config = dict(
    n_experts=64,
    d_expert=48,
    routed_scale=1.0,
    attn_scale=0.125,
    decay_shape='linear',
)
Below are experts of layer 3 (counted from 0) of a mixture-of-experts language model. Rows are named router (the router's row for the expert), gate (a neuron's input weights, with its number), up (a neuron's input weights, with its number) and show model dimensions 256-319. Each number is 128 + 32 x the weight over its row's rms, rounded and kept within 0 to 255. Numbers have three digits each.
After each expert's rows: a language model's description of what the expert responds to. This comes from a sample of Wikipedia text that the model never trained on.

# expert 54
router:152122117141130051157137128159168162132204143120162112111137132157147123132129162138129080114168160117147107096099075157189127119122186075128138090146187128153132148106107095142119095145117123
gate0:066166145141096119092129192143145195148138155114157123189101135147093101129140151149091107089138116136180068109174137154087140138085128153161134174115095200135127099099132113087132135099105128
up0:121113107127100109157147136151077061109108062106161139175128120088142140130130120159105172122132075192131093115127095137125109077187083115135167102106072148133101112115108044105171166097146170
gate1:126182160167108137098073098182130126146099124086160124190140116123074093184168113126152165130145118100132150134113158101124156191096160112095169164175128170132165119190127106144109157158109135
up1:123162202130086123117159092124146097139165118151176091102155115163148144100108148142100114113222167164105087150102157148163139130102121121215145129106185137119135113070102071168144101132095115
gate2:108128160166094131095074120143201146172137120126132140106066134142137104199189144124153105144126112093101100145170155125129211142102152120151120105127126137136141184127210204151109121152065127
up2:112084237089122156137144120092077048060135132184159115112142174124152153091143069104099161144142136081087101157150154128155076129159169066124093137194148147140148111203183191116169059153116124
gate3:131214141182137145136156116052131146078142086099175143147132082168111159138129161183127144166117084151133141150097150138135102125137137163134138118096136139162116203097128161113110103133133176
up3:115128177103117111139136150116120162153120088093110118117128104072140163142077094116129104142132113152134139140095042036113093090104159129168154098136142141114130099175164109110161115108116107
gate4:138083103101118126122181148154095151125176080140132117111121148118185121147094136187193076117142111119133096117109115092175161081110137121117129123163122113166097131149091117119168098155122124
up4:155074031104126138145149224124151189134063142165099119156096129176117122142154182086108129155133106187120075107105127119104168138215144125129061166103081119116137129163168133187140127150130102
gate5:141094108111179215119188123148109125081062042158125099096178111125120118083129070148167097082117149140197053144116101130124109114093118170149140153117154133126153107135147144131110174111148099
up5:072096006130184158129151160136138171093105188129082152072091120163128138163145080198160115148174103174125177126108141109144123091113119122139159129144067165142101061085150133085131073097156144
gate6:146167147132126157182130167113065190114171091087123057130129100071085179119098108126097123109138104139110165115132097126163128139075106093121121173132150136088140126144117177087132092124147112
up6:159208100101132127126107174114095164144142132058075089123151061151149142088131124080163141159122107116156082176157091103130156108081138159067113153142124098124118132080067140091137122170149115
It responds to: Periods, commas, line breaks and heading-closing == marks ending sentences, paragraphs or section titles.

# expert 13
router:105137111118091098100119113169108203101136146128139175091080100115153091111164104145128148184126141129099217124095129050083098070142114126087109154094208166191126183166168178120068115155156130
gate0:107164124129180181086186096070101104135158116090083122138076144132122129167157120143114106148117152075145122119149149090143120167116103118164112153079116127093158129085141136128104103144115131
up0:149131145202129116122127107149094145150151143070133079204121180122117023138110185166153149155122196101097125147148089094136081057105130120116121160181182148131149107159161047177171233094133161
gate1:216124112116104130145087122134118149124149044089110123109107122117110125140143114100158179099124123117133184108116175085156157107114115127158161144147117106133129174088069141154173098129144081
up1:177182091146109103111113145095112142153075069103142105140091116134170089089158170112186130132125211116180157127121169094117133101080120069169214084128131094178186131107075122160128128104163130
gate2:124141147127123127016099161127118079124180174129162101188141082097160119079094080155135153152083125174172136151116109189105141119133116148078185098143187117122153066152167193083137186147145123
up2:145079102112113133169126139127070106154045109171149140084098093124076136116130143115121151157177079110078078145106113155155102122127145109133108138094152107107133113091108091143098081132086172
gate3:144104127159120089110129108110107124134119158078147155163099140077114177160136119147169125158093116134152083129168140135122137125150107113142140113126158122122145099109148129111172111171104079
up3:117130080147086122090176137120163176091099149144103118073118093127126107119102074167140188145148147086115142102097171153115119102135087147144126114097183128164088190188090066060087079131126127
gate4:144200116124132097168121087140121137112157078120101098188134094133143130191107061163101127114193178117144097164068177162087099104130153097132141140119136050086077112091133128138131136144109167
up4:175084150170154183122132110126128174087099124201153131141091124080193087075121111131197123129143163082128090143106183072070088134141108146091199151127143123080096140105131107157112152088157171
gate5:136103155145114162132116167127125169136091157111122100131074113078126081124123166079119112082131103130126196130159155101160111096133071118152130141117130101130110162167123142140158179140131153
up5:105142198106096144145092160084072123125082136146077115134153144158094171110077116182172160138119169119107114128091110110201067134141148165081135098176115137148109133145231122141127170114138100
gate6:150151122153144116142124136186149152074129105146125105177067138178114150117111126176105164127118145157125172100104141115137146141145178122193131154113130115155142105116134122141100123156174154
up6:119114134115162144147091148128170136176091149195136104145050159135127111164108140207088153144140133110086090135114131170140135172143113091169137025096139089148057050157192113176176152126090149
It responds to: Short lowercase pieces inside longer words, often right after the opening piece, such as ac in faculties, ap in Incapacitant, oc.

# expert 60
router:091126130124084128066081110144093092145104135170040174091137143119106123149131128146213125190185099130160164149138166149093135128109089150081084112084150123122145182159122118107075156125115098
gate0:071102118133112090125124089120132137155106076086163101104169179114124176116148107096086130121173087139154079127064107161124051171174131097105098141134122144162095137108091184171102119086154147
up0:134165124142092114135114106149161096063188137112145138097139100091113120167160117177152128137144176107090186127100202171124172144126160058117128084095122123146134129133105057153155089173153154
gate1:093109069093130145092127112128153128188162123166109184158124112115169158114130160126125088120154028128125150135126110172108128121082101111107124080138176180152191089160163137097134122094077098
up1:126119126087186129117145130130136124111142105146086106197143162146086166118123147043131117149169094160156126128113065155128114140062100102143134115112117135159172068178066139175143125108051093
gate2:135136168094130095151108088119157165141121082139100112084144162110074110134163117152087135123169121082162119137093081127154148119131121177074152197102139111163141127126117087134143123089108164
up2:091110136122153089098155059044074143126181116113145117132126150131148093124114092159117103093111119134099112182135137058147147077156110196108188155077111129121111175124126155132155114125137108
gate3:155104148106085144147138120109136125177132109059127143126123090127101168166161168137154094125138122051071120138156140128103086117124205098160185088081135121115158162095184158115138147168152177
up3:145142073121087135139074148159120182123163177143187139180119102154165172159146157082102084126145180107127124112179191114145055129107136138085174136184134133150125089129158162128169129151117179
gate4:138135134155128129085104143148084056078086126183112102123196185088177192091095164085119070208102111121161114121148160114061124126153116106147121153139120088132147137077152096093112176126169189
up4:118141136090110130160085035117157141135125077150174140168125160159117147137132077140129141165085093138109136111129150133118124105093099088139169164139157158144089139155116134140107125124096100
gate5:122126127129140127165160161191158112112141056133120127094113132086087109077101152114135127133131108125109092125114097104120119079148140111129133148150153122086077128134179168132122166169147164
up5:142070135114132097167142149124164136128145176175148131126139098158144125111121158214123159191210170161182134168110099167162106153159119172103153079255106147125103142150192133124095089118156113
gate6:086087147104141145071116070145116119121155141094132129123135093122179154113150120178182099122144063156231128141104115222133067117086129129114131075062187078189153100163112078151166138168125148
up6:087134114162149111190115173083131167126137122145175083090139127117145085131073133132161115094131162116107096117115102132102129129108188109085128103074134149103138076137120164180116160173115103
It responds to: The words of and the, and nationality or regional adjectives before nouns, such as American, British, New, South, in titles.

# expert 14
router:076152181134159149057196184091163106092090176160185152154123132140133151172082067128187117171100098068118194145122118115170101170124125138109113142099123173112087111196093128078145159193160113
gate0:165102076088054141085115125101102139095120143093111091105101185080118144132098110183169141146104163130102099085196104164135051169058161084100136079119145112100122159153171152130121123128165114
up0:153103135076102132102117140123153101115133158130104142101098117074157143078195137192177152090052140148109110117055096129111166130098104103099143101143211153135113066120126154095160138105079132
gate1:143163113090116130191184197132086099154123147109187055156179114100179199095116091110165128122093104138146193098111087115114064115101132111137142148163123129182140102104162105108081137087152135
up1:129038136075161078119118156136109136086122125140109093111106095047160161077087168074132143081118105161118145119104150094087093127148130169125081175111146159121109146108183192120100144147111162
gate2:191144144124170161104177201126087078152098116081098186148139114161088114104114115156157136097051140142117089098062154159089087098116177110141154163130149189137163132127098124129172063115114117
up2:079123125146110154148107096110119125116049132087139160076113150125160143091131062167116103103073107141100121148116069146116104116096187191137123137115154118151129183085106094124170084146176137
gate3:126122190110146101074140164137135130099170197134116076121075131090116080127121111056111154148057061168134097094141109183144128199119122148171142129112139132136114152102177093153107160123138135
up3:116171138164125135106118137170149126106162120112105185091119112068113176169122099159112132123143118133091143115102075060118076108079115101087111131126179106060094068147107122102090120143127088
gate4:118130189116107191121173150136111159139119125121106122142113105114197138131112131073102155143156119103118141128188127083134099135153104113127129130118169081154103144175108152127086150115113057
up4:143117035105105150117141169105125103152122151121149167099119110205159087177116085150118155095119110119096081124077094123119079140108066069117196138062141156213194128171151167122182094081121126
gate5:153104102160147112137079196126126142175139120135173147105095148162099110132141103047106082095118091149176112153202126085159122132150147095143125105095152115135152092114135130090133089126122114
up5:091190181086144157075186096071159121126146167174016077169123116163113128144122061048203061120084172061070146131136151162116139160099126150123133149071138173089182120151095172103111103101125157
gate6:120108097135084067123155147136076166118095103106112133121112124148166082134088124108150150163121145118134130133122119082148128143124116174118104155080122151113136096141124111091091176124122168
up6:075152132153173099141130169130119127119199134093143166163163067162137093063068165122154121118123097140179076096148055186111166133115144187140106151126170106085165120157096086135140142146152157
It responds to: Adjectives and noun pieces inside multiword names and terms, often political, military or foreign-language: military, political, de, al, Legislative, social.

# expert 2
router:060094103162152169110154142188112176106097106069114173136131151101109111111094196151138106138131160156135145139124146169107125113134124102087123146092125138097109132115182118129098145086132127
gate0:087128169092143079106117193113141158168195117101130159083145138138078158120159149110109125150082209127144121152107164164117129109093168129120153124121157199099148142116149100169102100120100091
up0:138089157099131085111143159107165097104065136096136067163176189175141149118089096130123087160121126133135110101140080115116184154165147111141137142142110156107131136147129091184111141119112069
gate1:143110124122131122092141089189177158142169177078095101142145196126170128161162105121136131127135130081154144092170133151093124180081170107154098031102145162158111171169094136087110196185189131
up1:108116128137145168072142122103148118154046113183069137096073068139134159205088137104126181121131165157088124152140080078159190168171151131168099140172164123098149138156152183147140114164117063
gate2:128113135090140111160105139120110107112169148114124083017099080087149163146088159138104069151072043191101129128154128103157146147151111153131000139131109130118209079102082158164161133158126129
up2:147166143107139119162127187151128108081189100103081136116140111145130140136135029134129132049126114107135127123071130115096115109122152184180173142151169141113103098109127126106120144136110157
gate3:135184126125123176118066190197166132103086117080203123134131127131108178067134121136121128115087146119102123088103121109143159165105109115155131135099090125152128162150102128139090092106096146
up3:097097172077118155143108113094136133137120141131205108085171104157122160102122221131183192119086106172147164088121196115114151153184135125153135113080051119152131106132055118181143168157152146
gate4:098169154141129092163125091130170199173119142109101160094115043105202146140132115148112157160154104173088120151081166112121126103129088087156145138174162123104116149129155209123150116106114147
up4:090151141127161092097137108140082092085172112134170109109045123099082110108144113093135136117090115152092156150115074151099163101113113096131106149167109111154101163096162123171086064161081119
gate5:095075148104172211084072090157075158133179070100170157188106100162082144121142122163126127156125126099138104144114075125113073131120147156095177197090136143135151123119132109134117114110177125
up5:175060091119073151227152071134138090170147133119130072094152138063154176174100205056155146131108138102143072138055111175134107125170121105142131186156107121101115094131177137120094136138162124
gate6:110139176124137147123120126132121188090137164151076168158107090110096103124132146145095144160125119080147100169079125125132146158106123148167101147038147099129141123106169166143143102155146114
up6:061111166144121095086127100122117148109130098097169129073143101075156206123169146104084195151109086105088127132192125094099159126127135061158095125059115121139136131072151128143182155134128124
It responds to: Place-type nouns and geography words in gazetteer entries and infoboxes, such as River, village, Location, Coordinates, County, tributaries.

# expert 35
router:117062175110125123133159093095116126180098081197115153103120124132112141108163048121101089085175070139220141124100103153103079123138101081109128134160119153122155122126218084103076154074157132
gate0:120116130087177103104145122133191137109117162060158127160116102159086149134110042103087093133117015127082119125121114079113122146161138148146141174136159134076141098105102123120110097168152128
up0:122153118169175147117150122134143125109069082196120169167129138121135058126100121170063077102132127137105114142183096115171171167140147122116109118129098073138124122146114097092123095112144145
gate1:140103104136096103091117087057132138138122182145104146135133166134114142099148144159070128092152155131124081143113138140123156083106096105098183135111097088132174109133085082100152222097157126
up1:147110158070166139148119138165138152134175091126132111089111087160130147134143107088134185149099014126152163091120163139086130133132132139106106093147102111084156103195178103101112114115128127
gate2:161133154144079103132171098112162134099100168097104192130127113078111202153083068163099067105083114183171174152086139098103126155179125128179170137137200091135085077059145130117143144138140105
up2:134144159116112151149108154123131166089097112156125156088144133157186180120122118156175192076172069128148113088154156163133112187106104127131129144172113165144139092143118127113060140138146084
gate3:141114133097155114098091068121139073158133136134117122143123044108123171116163119113129066115138153129148122085088140161099129143094120128177046121134151146147128154114107144155101118120141145
up3:139085133129134135194110072119108168106072112140166091056103099128156152114176127129132086100090163072109092173098094098161122115111141115119152132209140105171120154027162129140114134126132105
gate4:117166114124169121168118110147138148130164168172144100097125125158105136076144091238139173133120108078107155159081142107133143115100114092141099163107189095109157186125099108146108104074136180
up4:145107132102125088128155141140082108183103133118138115093128095112117127108162127102091092145134153107146116127176022118114102123102190104083127145155084141092124085108167150142140072135126155
gate5:099069167145166124077127113153103105176105117176145108143176096122133176177134141129146136101091139141120079159125070197114169109112134108197142106145131098137121134115165125112120173094104085
up5:198127183186106125137090103088144132144181134138135100143143109083150087137157149108157120041097143119083133108176114106142180099143141095084110123193157144106157080095117161136118148114089108
gate6:120187156139145097153079109148067106127200089133200154090160144173160108128115180090053096093087115127111127133125070158109101121109137133117123124161138180097126148098077164127103133103098117
up6:063138184099126095134121046148154094143091137121145122172142118194157170109167137106113097112143056133120164118142132208120178072108158144104082157087124136102154166137131084161123110105125083
It responds to: Field labels and their colons or pipes in infoboxes and table headers, such as Years:, Born, Species, Binomial, Career, Coordinates.

# expert 40
router:134105118121111176128168094098165107104095217110088115135203143196135113158136110139132184170123142129117123096118160130092144161146098170120118153138094144185108082117101100162134093165108069
gate0:105131152077109115096131118120107166125160105168128110123075111086106154132129144149068181132119136109127153095097075043155074175141156130129149120135182090095099156201114120117084161140115125
up0:114154126133068111119096104108083174155068120142119087002125092103154141078135097184106111150127115168127167130095126063119127153136176138042069101145139112089162094088163140147147152124137143
gate1:159146153094097123085099159119120100075105137145122105090166176148133140103154140162116142146131120141110154121168108062106122127135129144121128084103096172140173119141095045162122110131134110
up1:122148152133160129167092132126122151127147132101106133159145132101144121112109103143128114143140091127112157122143161134082142143116103145119108110193100146172198076111133081129153083129105111
gate2:111161116136174143092151090142099131105180103153172108079141098116084160103139144105111122218171130128138187127154128093127134142113109111139138130114167163157148164146124209126070136113127069
up2:108094146131092120121113136144116118093144170136132138085096149087109099165145143149097110200115143135168146179145085090113106147167190097170138115166108185167112095149161141089108107122103110
gate3:135126076157153149146148076090101145129166114165068167126128108139100090064143152101107071127154158079069152147159122119110116094118128148118144137141159195172177176108177147106095116150123068
up3:095055144102089096122110130131097139148160144177073130133138124102121166096128127157108114149145144122154102112161152135154073118035162093076095166118085148109134109126170156080138142129093119
gate4:090121165114142099154173146085111143117145115133077137155136158145156104109099057122148150101163155125146157082103150150159086157140146156167117122124152194126139135122136158108096164134158173
up4:109062111190160111165109092160065137109125127092093113081145176104122062239109141198181152202157084158156167122175162091110134134167114109106120088136076118133082130166165157183144068205091121
gate5:130093178153129151095105161155065163105131143110130159148174151149118123098128120135128143123143075146075080071114103101098121164125128122159141123150040084189143135195180118094114086132146104
up5:083135143182091113160149146109115080174124113066114138101111141089182159052120112116197155096147075104101106158084126089155130117114115151114135178174159098144116127095145070113107115096135142
gate6:117085105123113114095154057114091171099030184126129159127058120137052092206134112131079142166110126126097206099136168098118119131171171145157102148065113136110118152130084183094119137149167119
up6:159176089124136186107070099176101112107139133145131146107186159186156115154127144109105084182142057129158117124154134194108121151174138140090093124124143134157167109140132170122130149162149160
It responds to: Middle pieces of uncommon technical, Latin and species words, such as mercator-is, melaleucus, pharmac-opoeia, and bullet separators.

# expert 15
router:111143191144101134140148172125078069150120066046163106091084092175134110168142117178165176073066143163118100103118104118187117091116146126153182104148170071104147092112072132176096094120160066
gate2:129194155135086103112169146121118109221202074141083121130084111148163126104134111149126078111113103123113093085144082169132166113073171099108150094051123092165081120112097149090132165107121115
up2:066143158161127104084145110159077172074171136089118132092112136113092094129147108148113130134203163119039149158109111139083125104080156160142128127152129114126081165156138122126106107145100142
gate3:140097154142116144150131111107140146113151135099128166079101092126178107090105139215161145116094145107112100116122178128115154081131070121140126128084111066107098137100175139119149133136180132
up3:120126179178101159071120083112158151133118095203106118119152171074166143120114109170199090102139142146159165135097121159111099117185137117187159184113171124143129154142161149157143113111116110
gate4:058159145132133150129160151071143143070088143132146110119150160140176070105117161140152135092132150163130079113151132117062100131160121193060119172134171188122148139160120107127105171130104113
up4:156112134093093136097172134097082189165054080161160105109131125174116125145110120135185096139119109132089118098072089101151128145122132125129179165106167137105114125180101151111118084155120184
gate5:097146169125149149114181175081145134147133090184132119108141175134163126172164113155102139079126207043136101113193183101144148102164124160070188168115095142097143108116126139121113129151127092
up5:105187080142153117164109155119132128150093151144116118066135069122179105137153071151166122106088153139084104157115178127093055102178105063130097120102104117150123112141136085121156067129165074
gate6:065144071106129073138121146171071184108175097162104145076093111115085120126097132158152082133150103126084150113107108106149100136098110125133105141100101050120126166101122171082100155111121190
up6:125110122123171106088124077138092098136078119060118102128141130180087097180155150116096104132118148175142157097137050182144095088145090073152087128128124090113133084130120081179126082101136177
gate7:150175157099140087131133114133109208094121125143142133113195108096130119116122120162113156092056119189078095104132088122111132117110131083123132120155173125024178132095189109134094109118098136
up7:089106149146147114156137151115145155167098130070175086101106069164126082151164075122121145122159104151176097130155139144093101107164162126122142078122082108107125153174055164153169129183126121
gate8:146083143148139138116098122161168115127122139101086149111168086100142168110093133112192128078095198132118195165109122099136049120171152097146100140130141122185133143125148151118140127120107131
up8:160172128148126101158131140116173111134105124206125120163116094078138140139134065152141158102055080146119110103094116147157142086136149101134104145135131138148107137141108152104116105115103079
It responds to: Main verbs following a subject or to, often past tense in biographies, such as played, served, began, results, extended.

# expert 7
router:091148125142138132140067081154150148076130139122173164099153115146097120080081137110121085090129138138093134100165135080157098150146089157086100162176150122148108128170105174091130160094116187
gate0:126129068138141154129098148064136077103224101108182104092136110099119176125073100169107179098091127120147100121149104129135162143118109089132070118133176123110173170139146151146136153101159113
up0:133120145144087107094144055141092165100030070123055102122181111221070173143134123165196111120073161178040166169082175122086103131175141101123155186112115106127112098131073156144109150110155141
gate1:154085081098132137062155116154187181077120136191109141099078092089075255103119165108138093094116121152161204095194112137136148099189138119108175159118168168106121156129124160096105151107162179
up1:131153067176116127174102148141150142151163130121142155149142119114143143150108167164074129128146099123176167151097096128083133124125132081088115083121133135149132069156118156129126111148129124
gate2:088175164128165160094138146146145070118162049117119157148194139171100156143143123183136199129143145151182172144120115048161123150129156123147121142125111137114119085133088085142095161179141154
up2:172113160174121138085173074112150166165135130164112134120090103126147165110147111116158125101148183151158124110137159179136121073093151132136134098106087124148157146158165140122096112159110145
gate3:165074115062153108142174111120123127148087117087135116090084131133084162162127107108075169100106127122109125097143129111143147126102079072135164115118126034120134169106097125197127101103166121
up3:121145081142132129049180155200100158096205100117102116117135151065091157074085119136104098169148171103126133121140119117110101142136075192133206153096150153049146195191119159106156144124138117
gate4:108110087184101193093148095155121113133101173127133163144111113108129158090153179158117168097129199175072093132169078134118057145127136111176193159129132105108143086172091141165185173105122169
up4:133130041105071179184130153141089103208138148115142133092128116110112150114131132118148177067153148162044106140159118203128080086054121123159145161147109175129143190114106139088141154145122148
gate5:146130123128067149103169130071170149171103072111064149110125142145151165160086132134119144202129134111173116119111089082115115122156139107154122111089127057089098093136103109137105139132210144
up5:117121147123095153137125151129141097128177188148176125101156139108109109113099173112171173217125185096178115090142152218118157113094104150133117123170073148166110036111113136136129144152122083
gate6:106157169047212127146132143196137164128129084085145134105121110139135134151131111153079131083160078077174151111160112112180060119120187158131133044145164119077129125144165126134114091134121109
up6:121122163114120096127119044067116126105169086131146133160129132126090053159090133138139131125160051142143149123096150112137158096114112114109111152126136117135151155112192147087125113107156122
It responds to: Single capital letters and short pieces opening names, abbreviations and foreign words, such as L, D, K in KdF, Dek|ker.

# expert 39
router:086101075150146085127106174110121086140154123145132155117166137124081095136141176074121117150160106189095148139147133064117171131134119077084126106179080146155140169090122137203113084079130165
gate2:136214034103125118098076099177154127188130112065170103183120074129107096089165134130176146095161150186073155139081103160088122184101182123112156120164088057106158164089074159111151103101136134
up2:093169115138161158193135123134123097119063160076125101123104107066168111108103095170081169174165143149115138114128149176157186127148143140099115164123125108165148097091163135108112129076152135
gate3:078158089140117141131122126151183133129146147162090105103107147204128147139147179173149168113140062187136148098161160122095103189113158075158114111137137127154125060129118069174164151105204100
up3:146137101184126096082138088152137143143121169126102120120121093114126095166104086094149144119213111118100136135128132143103143133158124108120173093138063138148138122131142065125162095152119149
gate4:101140183125127133050170111171167162105070154142099141184117153113138138169162160062127135082142157092128104115095086141117095114105168145147219152107073102092122196121139110152094121096149111
up4:116212148109145134156169146102169101134056151118123151156104195142120070117151096163121103139138144108130083152111130093131129130151134158180139148155110149098164167128182076141166121090148157
gate5:069229126172095123218128171088115129108112121157153136153168150174137119063167075112166104138135097110026097114139174127093073158095125107088154127152121128165087154105181152138076199125159082
up5:090139100119117166131141126080118051111147110107088096162115101098111129145143129124132137116150170145148114139122126123164078195099133141114087085144129158122087092120120125107126066177114069
gate6:146204140102147111187077136147151060122133069093152131210129089147096118108134134131149153117005062103149126139133132123162144142180118071161125131147168109122131102105102196210100150121138162
up6:089178121150170105134078192114109130154149075168182167150119191155109113087158166109098148193085103202121104161157074187143154105101098076170101169134127093136125116118182111141125164121106103
gate7:143100156130138147122060164110108120131120094109152133156114142095178130167166086128137157149142156055147077123098177116145116129178042121129174164161112168117129106093124151152106147130096133
up7:125163128078124134148104120118145083141102152121157100108119156092099173150058113135134085090157149150104124181158153150126134130098169118075092120172155119067104206191135129105118149099097120
gate8:070158199123176087113094177099118088126099156153078158154161145144108169136184151136126131141108123091189135138181109183093202123104171120098108095113130099159173166137138067175127144130120124
up8:131169129217101148166070190105091076120105078143166127119166167155088093145093149118123176159137145139109101155171137150126127077110092132067123204143137113124081095148157123109086169125117077
It responds to: Wiki section-heading markers and tokens starting a new paragraph or line, such as ==Family==, and the opening parenthesis after a biography subject's name.

# expert 25
router:141188186131117121110146127088143096113146068125098106092061103097121099161125129176113159044096138160091090115167117150147127098117095105152173109138113146114111154156071151181195097094125112
gate0:105145102149136188113163133136145133118112108114163175132125169126152177095137073135104136052127092088092149145074103095148075135121162173122185165121132127092132209176139113114111147141133202
up0:158143169164112132094128078083153079134109127097072142121097149155134119146106160161124130155211103108117185151151142092088143129113109162107141138149129101098159155108094159100130164195062180
gate1:168060087171130156155097107115120192123090161092091112095108183123162158123149202161108151078143086112112121164156089080125161051060138130125208122137180162088101077164130149128163127127168199
up1:180234145131115179095105122107175114118133133130059114089149159141071124105144212111086089021161193067163175096143139142163134148154102144122110096117122135098179168104100191121148139117170131
gate2:090169099088118179129145141122067144124129158107080083144088110194108096189148178059090117157154156146107121135106091183069105159084108152119167086128158079083115129133091132106138115168130137
up2:160112150195150140155148111146140149133116072077078195087116168128105097142152131132154106138162208135085117148121096160118067124108138120104116188129119086106132140089127202160194101120153096
gate3:124158126169061106175124107087136093131107121168091118200138140143082133132183151142123144109135084085087105116103090161178169121182124128177190166065097083123131145134109073128145104091121107
up3:142138149132070129143109104150148139082130118130169134162109150138127150116099132152126079065109127156080073128092126148132145125123101152149083068193113143115092125116133112170146146137180159
gate4:092183113161124144094168093123180073139110131172087113114121055078104131134168151149155134188134115158162123138128093133139099116105125123132133134144119160128154174154157175120132124123156083
up4:084098097117121098120163145164127100137082196102070139030080116089105139173114163081104116148118133043110113102117144118145094101141117097150131158097066132100147127149142162106160135171130081
gate5:115096103145161187086159106071138151089138131128128166134123123137150139108152077149112163098172125163113233140110080118159153109107203112167078145171174094103136131129092131089122164148122081
up5:120175085158128075140131111249114131127129131111154130157167130077140165124098189102109103132020101177138189155124117167143075122138119111200104102133168095154163151103133118101156100110106096
gate6:099110187080163206150103083135124198161148047127091134079109131155097053100120116097115109139150092134094097108103139112114115133105103131087159143159077104098157129109065134128136117122161081
up6:153142157119109153151164119136162092156089109069128103121131190207169119137101101122218106076082167154095097134107115091121087112141135133084184124153091179108110138198120137115096134114150147
It responds to: Past-tense verbs and participles telling events in biographies and histories, such as made, became, released, Stationed, argues.

# expert 16
router:086165162125138112115141119190085184152124175153128126180102163141081102054108129077118158212115091173097144118154133176122128194131169113103140129086125138146123148142124098085124194142117126
gate0:083121121174109094069135119182107103167131070133161081150108114071127175072157113159200138110126079145107140124137109148108144129058163112164176171097161105142096137164156118109184100183106138
up0:127141125160163092127099149136136146130192096116125128131115100123092160108084098097204100111103141128165125111127125085142177079135155162132141129155134107091153133161105084119115152187121127
gate1:170089142127101135148174109178118136131202067107096112115100106145119096114109118108121108164117154078089154170142078173085082176121152145091159095134120128117173103169119152166098139151137153
up1:093099156105081141119125099192086146118141101132108142077080147113092131093103132105169100110069076121142162141146119094129140171185115118154169116116109061060123147130086107070138144150175192
gate2:164183167122109135175135128144138099173129103143109129165171098114152151136141181085088160102135130158117134147143066143123159055113159152098133155099139131104137185154105140135129070162115108
up2:154149099127134110093201115124127134087136153142109125180175200149150098150119148152142057085131081174118120091126149211156113181136171090149123101160134185135127132163103166163125138099179124
gate3:122126126129121132112116111043087143162180158143072152132096152123092156088154108121093093157117153108068132173080151137161097128099117062139161140067092073128212115074138149144085068149138153
up3:172028147125118096158197121091137117101187116175163075165111147147095124187153127161130107104117137097073053140175158068151131119118144097135098128100111118094122105138177144149144135149127145
gate4:102109116149163120090150121112114136126080092091179093130104113107087184094154040192094166127127111177149164128121043056072144120057163133114118073098121152158112097138096094170149076111100129
up4:052198142137107130130128117101127124190074136117123139126105109109171125138158103090173118088152146108155117108036160114152174097115076125167065180137037091156089161118107182192118157102123158
gate5:083064177166139112132108152193124142125158086062175147112118110102146068118128211114146100177169134085175161122132089080091120123123115159073144084121175175088081077108121152088100206132117120
up5:102134139169145144118155119135067136105102136045041108046146119088131194118174090067071125158177127104072171127126127172122139076104124096139103088140134131088145187129131106129176124090105109
gate6:113115132142097115153101142138110108133079143057150109112153140114120159130072139187083095110151138193143061095158142204122133102112153142104159179114135117110156140056144078114161135116084108
up6:154180102179123135131162151127101140127190155094094112106121158159134205153141142136135078117146145103121123147139127087073136130092179143113052145213151181111154122130194119099076183165158108
It responds to: Opening pieces of non-English personal and place names, especially particles and initials like de, La, El, Von, Mc, John.

# expert 57
router:145151103086137089123125121175137072126123106126079148114131112093111094167160062186151141164110112161100129149141123141193137086137138108159185098115125106078114128154196120170109079197142085
gate0:088192089093103080138102137110161100143057132118092121008148126081107126154113206154095138119115092167112138123175151145141113142075127109138188141098130131100083078195139091154113119123147105
up0:119135127128074140130152139164134148105137099166151155102165140084164159160134206203122158136150061117100081102169116097147132146163144078130138083145117161079108153157164168079095126086129154
gate1:111203141110057173071188153171133114084089121153178111161112089206166149102141105144167116148167144143111172135119065092113166192123135171120137076161126098120146123157139103144113141120131070
up1:188125119148091162105197184121138108093140158131149099120150146137085110109150167095196146153109159084185134128123124108133142113150105077143161122149112196143113077163106140073113096182179112
gate2:149125123119140145129096238131167146086119124129164080120153167140091154091134111155180154205176136152095086062197133090115105081145086159105087117158145132127150139139143138135100131107142159
up2:116103081136093136073136112107151163108197113139148100177085092168145152163164123122170170168138124146115119119128102155106114100134116123124107132102132134108138163119106147135115138083138112
gate3:134171137100160101041113083132104131118170108133166168091172084106121148109119173130092131126116184111128096128128119154129157102118114122183143165106134140096073122165056135089087150171135065
up3:141127118136134104087166090148062079180019072088121103114125115101162152176166127093091097139076159128143149066125135105150136146153127062169098098104100129170113100097109175158117084179144066
gate4:083121179110182149130146147123115130100172125124156095203092070089099202147145098123103073030130056169129134131188151113114135100134080113160128112131132131115105202098127176140120128164138077
up4:160169142103158128133104166152163132146171128170114127128115129088121132156105100138150130142219140154128156083140169167150129166154083144179123097153139128188146126140143139167123175166122120
gate5:160121106156122109091079138142156123134124125128134132170090120063087093136128153131116188093140173110102142105154132150101175147127129089092099110151168102071119076098102162126154090154132128
up5:056100149103111129175143120176110117065173134128110112151202107161127103103115101113138069195142126157147095181098135159130132136088157147111140107129173125161097125113159098111138137171121117
gate6:130125103140170147060131131114109100180161152138146146093090104139157149101133095151156072089149153184090151104134136125118125127109140123149140172061065132102128203116125161137150023165147151
up6:178177118101127219119125156105121130092083101139099172099185145184119178116069152120139106136146119119054143123121176116114150151096126162119168148055117104100101169152228124102162129117106140
It responds to: Auxiliary verbs and pronouns in narrative clauses, such as was, were, had, be, he, she, and to introducing infinitives.